From a checkpoint of a small mixture-of-experts model trained on Wikipedia: 7007 steps.
Below are experts of layer 4 (counted from 0) of a mixture-of-experts language model. Rows are named router (the router's row for the expert), up (a neuron's input weights, with its number) and show model dimensions 0-95. Each number is 128 + 32 x the weight over its row's rms, rounded and kept within 0 to 255. Numbers have three digits each.
Before each expert's rows: a language model's description of what the expert responds to. This comes from a sample of Wikipedia text that the model never trained on.

# expert 6
What it handles: Latinate mid-word pieces
router:155103128079075157110138133108079106131145108111092103067081172171089135085197108142142079138138114082148168126173111140094155123105141093107154063130161159082115146110150129103086131110165122146155068077179093087114085128086180095054158130173153144125106151153087147082148097191139170108
up0:173155098086097072139141128153083081151137146117172149096119165135106140149117119133112042129091182158120145121159105149105126140160125140175108095156171154130058146139150166093073096138154187110159169125128078144105117125102179180098087122135123192152086181072087138193153112196081089094
up1:069086092166133096139100081087141052108164121095120164144134140110119139096158148172102128133099113157114119157128110064123136134127154099137176116094129105122163101097113098138121129154084155134142095130152167086111148086105181089065123156146159135125096210064130108180142149144172196170
up2:118148102129136115114189105090146130113137110162100102151168181180079162146144116096149062136159119118162141092085121134118171081191103093177177148121135115172134154083134126140123155146098145174119153129184075118051153079079062093087189094158172200093085127142136124098142176174151116080
up3:140199070072143098110115132172105079141112042117166124120098177127095150131135108142133074190148166184139166133139083178148108125138156124014146120115046141096077137124131147117106114111120125144158109137164098093093118172066086085066151167157168159133161168133079156077123112122193098157
up4:116152104085152182125125114097147098120138130110131127091098202123140165130180119173138156159136107127104144100050182126084141109164126055153109117093171090155107171080132144089168190148098192149121122117150111054130147122184096098134093123130069167100075144113112188185183105119152140112
up5:163126167106073126136138154169149165127123155116085127132125137102108136157098101168156088183158128095150178109141087173147107134143160104112225107188112140134093094133078135162128096073118122146150103116143121126101123098121119143078117114136106192128159111142099163137160113155123095080
up6:165186200117113155135133127121142104109167150136095117176110169122083136109114113112142119178128163124097157132115110113144215191120084099143158120090136128117095130147162138077078126138140158155137093076143145116094116035130159138119167112135109097135122097153122117110183147125121142122
up7:160168145133126182129138098096145088104147154199161168146124115209073121123181129128128135138087035169129163088096098124118127145152141134098102152112130123143081129133154072113133143131139074129115111108141086128168099096117137077158195140167125097114128137127126118079168055132167066203
up8:129108120182121103131163092092107117146156162139141138160098139173128126101154096084100122172068130101162117107157139128107123136107143080169157176111205118082101185137137070112142168069157132080130144093130133123131110122126166076149087083132132148105101120150103177144104151130090156152
up9:148092148088160142133088130158130102167129095165150104207098136146122151084152136123158133117116143135168101102064109119138122137091161123100131145157122151100113148100091095118137125149156150083132065143155066127159096224126159162135106110135145122057129114113084126040126020133180124102
up10:183167157060065146107156095113133102074168137162189124159111142123116137131105077129108086121112091104163141143140106112123155121182111114138139103085238144110098111129169083108118086157175084158132180114135119115141173078116169112081131110139144118145114177130126130135151110176124128117
up11:148130098081090161101123131095132127130106139125094141117070139136129120097123145177174150120095124152144149116142155062128116132105099102133141097129140172103068198112124157118080100158125128097130184091154121145119118130089125168101193116157205132129156153100092155109160091123211139109
up12:148114145088099171117157115123116111159117112152074091109185168132141153097090121083179108152173153111186108150115153137154130139103144134046127151133082165146116104150091102171069077158091147128148069126153100122126086176136158133098143146111133112173187127170081051104151050197129114081
up13:180153122141154076089140109105115145109143098108103113033134139120146115036097085147114098169071177132107128163118108144133169189137137115085149174123162096108069135176115110054105106167153170164138054108161115103176148111091134146104109177126091104158182128180128161065194096138145099134
up14:104149133095061084133136097125141117162118155125114106110077135140111182110121111195174135136180078161156119113166077139159107123143164093095152133155139169155089078146109109157080090108131102105142121134146121151111156138094152130141121137103187161192187158122133117117051093214122129155
up15:115128130112118110133161108155099072119155122112124155124086113131115115118155134118131100150088165126156130101135126109074162118153143133176160184132211138105126117194139200115122138146130157125131103088140097071102112126120177114118127168138110116161145157079093110197108126139158075091
up16:153068179154071171139160055081082137113128127106145192094145138185106108142097119125113104111118087168184118138153166116082239159133152139046119160110132133096129120169171128149152085104113137121138109077137170130095126129182130127179162177143090049105164142143122140060090122143129130151
up17:113131080088110099102128138145137174129139091105140176128162171127109163088129139092170091185204183106109165150116123120129110168135121100148128151129081106117101141120112151100122142090142116217148112139154070099143148117089143097082051140145181130101092100145113099086163157165132197114
up18:153099158103086157114102099130069126124111100116095133069169103115092172094120123135157130083129094090099140119185134118103156123088109100165108115156158129134111126154096202110160141174079095160108114116154083104128161143092198158157106135142123090133122085183160149092166169164152091125
up19:101150100075124164150142192136151112135124193052116162131094102118111114140142103153096131176119129130146137094166151171135074086140162121176135103114180089091102148120093106122120133086122129136143165125138108149131195180100157134092106114173098174157148173091109138140195149102148188122
up20:127171154100148108117161133069094121078109127093149125113115138130083119138148068093104146123126128123125103108150124178096120164085163121128097180155202055080089111119107130142106124109147151144157088114151111108112113117109110115098208148153118148076134144112102162148116141130171100115

# expert 41
What it handles: Latinate prefix openings
router:159081123132154152113205126114135105180129120102110114141131138104077178085134116135153066140138170121139146132095125087086138141134094102120188100202123108102138159098122180117138134166125139180176078092238071148119095088074122117078134105168169184165104163155114126076139091140116149150
up0:113080146128143142151172188160114150161105128079114153133154177167142157058140121088145126139155152136141132128143108112165155131116120023118135127148104112135151050106108177075135158138106129148136088097154118155136126126085084147097075075140166095130142068244155085107122159146100136122
up1:082220197111111158140162046091117130146130117128090136088140090153096152103111136123163093147137140118190123122131113114122108124143129127116195168169151211092112152121120125141132061148154150148141088115158123100131117093065155150120109123119095150166194089169143118088136151100168129156
up2:118155155145140169139134141150055089142153147117078135176114142145087123115094120110100122145157102139102166114125067154080120156093177183160123098196126146140101162172122122088112137125126150126126149089168081116105123068058147169190157173161142172121123223151174135100181102101080077155
up3:176127128138151086088119106094123138129131101158134088079139158123120147149173121101141169150130173153079140137103160124106161161149076044136118155154137146140128065134129137056147088155103197092142133126151167139109201102095078161127167154123094176165169160091098078192075095132077087124
up4:115144124137144138105175092091146109149142113091114146115122143159091157134123111080129115130068059182129204106072192141126145112120133088115167127144123144105141076091119180120135103105126138153123098141123119113106132140106103100184088161130091153091156153199171105176177068066135035163
up5:135096161102085114132213189144123118167114103080176178174126134081103136094155133083102108115148093111186089112137127102148101173093104141107146099136087130124118107123110161140124146116147126162125141107154166093100103097087148168118137093166085188178101111127171191051081126141172127153
up6:139129071130166182187158171142122120171134080129083140132140111122122171095151126133126153136166092136139151158159161115136149040124146117167087107117136124076070166132085152142195084176105086162107078131126104151110163159126118101130142034130176109189113156133145143104069090109128091119
up7:156137153123189145127104110129160091086055099152056126138131096142115165074165112142119080143138132160119125140090092152141126151077158069132165078102126169180139145142100110169123162160087127136161126153163112164088079119120088120077072053137127072156128141188147127091162123155151101148
up8:123092142083157101106139160108117134172107121108140116083099149128138147078163152140122101131132179078084160111147141109128122122119127099177156145109132149149147143107090096182170104133153125192150119127200059082085088155082095137050127138164166112166091159128143106108148169150102202165
up9:107122169169182088113106084148099123143136114116139094175130113113105128139164101135146104147125123126120139179145163151068107099125134160153175133096063106116209181159149183088125165076191157168169067116163160148094118149086128104111129086165114136129120129098086138109139154150173107154
up10:178156052100163105144185068125154117195150093107163119135146088139147107104146166188183088124070174157117122172141059128104170126162132123096156128123155137098147231126125137105083108166140096143154125118132067107111126137113146193095101127147154115107120145180145096121152170088104161149
up11:124143183083068090128142082119177149148167123091127155125096100143135139163114141211118149133085126147121122102116141155136159113164091131154114105092120154142152114115133171115118163188147120155139117117118115033214153123119109126186100131137086149091128173155114100124157124062107100182
up12:126060137204151114131141147115118094137167153123111094064137153109079110151068109090130153125125154146138128139119196099080122081164128128179152118114112202143114143120114178096107173115157112120124128079144169128103114153157168151179150168146167138157118208162095072134195051092123192154
up13:117134165142110134125163149137127165016085136166137139081122169144148158142148139091114106171137125111174186096136134168156104117135140113147133111098143173116133096188116143149106121073147147201112086159152090164185150125111130154105068147154128109106146163206114139077141143158142179110
up14:106126123088136148111181158141106100084073083133168144150142101109096097135083153179134164098138095135171112129169148162132119137107160147156131121092160055078130206149128102117143100110204127144135099154162176099119109169099186102177107158155143146191185154199090129085163074172125084125
up15:152119118128086169133169130110117133113129130163069118157085079166071114072150142130147074103148112113169161119136127131149182137105092147097139118100135114135135134053138117103135112213135129113128112113175133144162121073109164149059160106107162131111173137112156148122142025130133157098
up16:109099101092154083137155107185180157135138132118097107159123172108121139115156103161110106138103131161133213127115184077118061118132119140159111087160134099132153093106155090134135120115096158148155131134176075118115139112143136000152101152120097138108076114119107166103119119175030152163
up17:209125178095079182087160145172119086108059117119167153092126202071122121172130119107128137112114144043113142182136129138132121159130126089137215073163186151096131128135080136089098139109161172117173141116158129131122164096123131172091137213120164134177134146136104124144155098153141115144
up18:128071047124094175117157188102143138235118148154143104151077138115102153100171141106131112131170155174137112103134160084114119161164091134120140104138175136133149101115167151109103107146103119110146085098157058129185101084083141167054130144152099139133081198140133096102130099125156162116
up19:204109124144107117110145051146109131090091109151102101142136153138153144134138125115145110166096062095116132181138114132111103058160187131144045085168134153100086132138104136165101106157074104189138059111158151151140153143131139111080122107144182109138041147176139145089132109135107186136
up20:122213210156160136131130087127095141045140194143081145069170166104118145125143101179180118133143111107195144102105081124154096151103147055121124091134163142138121112109098161109132138118113119101119108139149123151038126160130164149129112113154102163102142160131085144113191139086144143112

# expert 53
What it handles: Capital M and rather
router:179096102111044145090136142123085079131136120087111128125092142190052134140096125149156146161151071103097127100129094115090175117179086082143134109119214138069130153167131109121148072113150123127198129044155096155104171139081151088087113073165171139125142091135116100117124157071109121132
up0:105091088137107081106091164121121110127137072098181166137165133108084120120110110099104098200094173179109194145141130102125138137118169107078142094133136174149120161190105160134062117063083078132150027143150127172147135123090140149169129144162141140118139130053141118128141101184118112144
up1:151102115083062124114136115100114038165095046131162120169158156168105130069111111171150120173134120055067167145137107079133145090154133097103112135116152124062156151147154124080161124204176130121167118072131094116119124204135138087130058116139163154170155131133027152163133103151140116173
up2:104083110039094119119149061138115106142155094132147143130065096185113142135123152154139113117135093128153129149179112137099159153167165087148181125138205126076083119177100072058084114138220136139146100122163100135180112173114200116143084147160202098102152149105127096055155105096111161145
up3:211102135114035190122141077145079143118165110122114125117146139142092125101125109146135135155158138107141161081116128050102138110092123115131130090173130076117180156179123154130088050151188173133153096099118127140088098158115142127168158102157059117069103134115104182134130132107174063115
up4:144088169139161137146138123137123109102142216164112108092143129163072156132164127135129162126050130143142084086149120061063182154122113126137179102139128131150100103184134127136143105127162171102148122103135112118111143065184130143135135147136151126130080126122092136111117159118117141039
up5:125120110104033109075086100096155095127184165124064129111109123120132122125167097137131088147079212149134122058127140080107154153151188079089163086085114124084126091117129113137120098110101138130141105127149165148132137155139106156128151147152134091075113098104091164069163125126126183131
up6:110125156071087139109150138088125097137140120164181161149106122114074143115108142063150147139143100143118126081154094128123146091192117089128195160132196137085111099142147109099157109107104168125148153076157088149090171134128141093083181066145141142096142099158098119117113158169080111167
up7:186135111115071123117114126067093076130151095149112119161140173178072115089150102117126133076107184157171135081155108114132115113119157106138139166077138105120053135145138110149127169132162098165145140111131129157135120109081109147151165131158128140188167092167123148122081113156100145106
up8:182143099056015109101130116169140131120124132127120107055136201130080135137151113162107149120141179100079122080153098073127174163148130087129153091083102163065152121158080209077124132131189131188125102164164148135120144062145108171166108126133109092154117085113121079132125164103162128186
up9:189104109162083157118084125115117110144132162161157133161149135096062122134121124097136129130134134156078167127163060089124150104171093101164177108144167175149110150199137127096182089149100131136163149097153083084194150112129152123087096113151147170106058142163109080092157188078105093145
up10:151103080095095099108115098112110089160166139074130192096106118108171127149116178148165109114120142122198143117120114136124140147153139111142183062178180145075113154176099088079097073112149161127148114105120156113123116130103190081120121163173135148148079131129102147158139142099062133119
up11:108207158165111152124124152133104144112159183129148090142155165095035127140114124122143102174148129135079174105145079192105130087137127143173146073101159133158144134142090143098107108113108103136164123094126061130160180135142121124071171121139131189124104098136144064127165160104138047130
up12:129096104126118123090106159159134092149122105089094121167144110131148129104118173045113061134097152158180158159122124107094151176146147128064121134079063179114096148175060068142089128137151110207152130117173123079146116093171179184148128186140145121108147130098150137096079084138156140126
up13:153147150116188175088100187132136091169117170080094113161074115115088124130122154060087116170132113069164138173060135153107123116148154130152154109130143112159098162136095097144088147128128169150151119131132064154197190105140106156128170084143140175082119147141116137092104081143094120151
up14:106169146135130162130100079118076106093118128106158117150091076130098121131180170108107071124114104117192172110069127106095124169142162095094182183138177096116103109145149106084195200149182122163119103112157110132177137190179147084123170131174111134153124163166107126132065143183091143080
up15:145138142134138178131091161117148090211100117089072097153130138117124130088104121078108149139173167114101132180015136096103121113130129122105113139149091217127081136116119154142091122127193153127152137061165104157168109107130142159126150113127133139118173124149063111126141042074124144149
up16:154131117155142160093140149154090139107134071119166154132125152145150106102081111123079041160166113166172127111143113123129122186122099103145116180184139147110073184133127114114192099113142140138149095137156139135149169129108166134105158102195129149110139240115183100092126064113151114129
up17:127155087090120153127080176141105105147099085090154105145173135201068137128097098123152137178207116103169162150098107120126113124149110120159092123140187088122091129131141123109076127103125133085178154027127085180089166197103133112092098165150144185136191149132125211169157129141126072118
up18:083135100133092086122125225119098111169049103117164123085112156134114144120117143094113107133163104115134192134115138145136123180110129131098112102158164144113138154170113163176141068108158123163145126130165152180091119128109103101071133130136154171139160132150108068183135151133108101168
up19:085088139135096073075094153129104092193114193098111101153140141149107167153114187124109121127147124149108080141106145094121145096157110104146117058113116103094184139109115217133133151221062146139155143084141089132074149109129106121111099076139137171085115157112145079122140186086165116104
up20:158121131098121129115113159112146083104196172152089143133121142139110163163176086182099151175101177158079083151140110133096149123148150095117109106106138112158142183211112118084089078137133073111172138126175105122165073095104121100117166147132102092103100133093095112129129016092157104065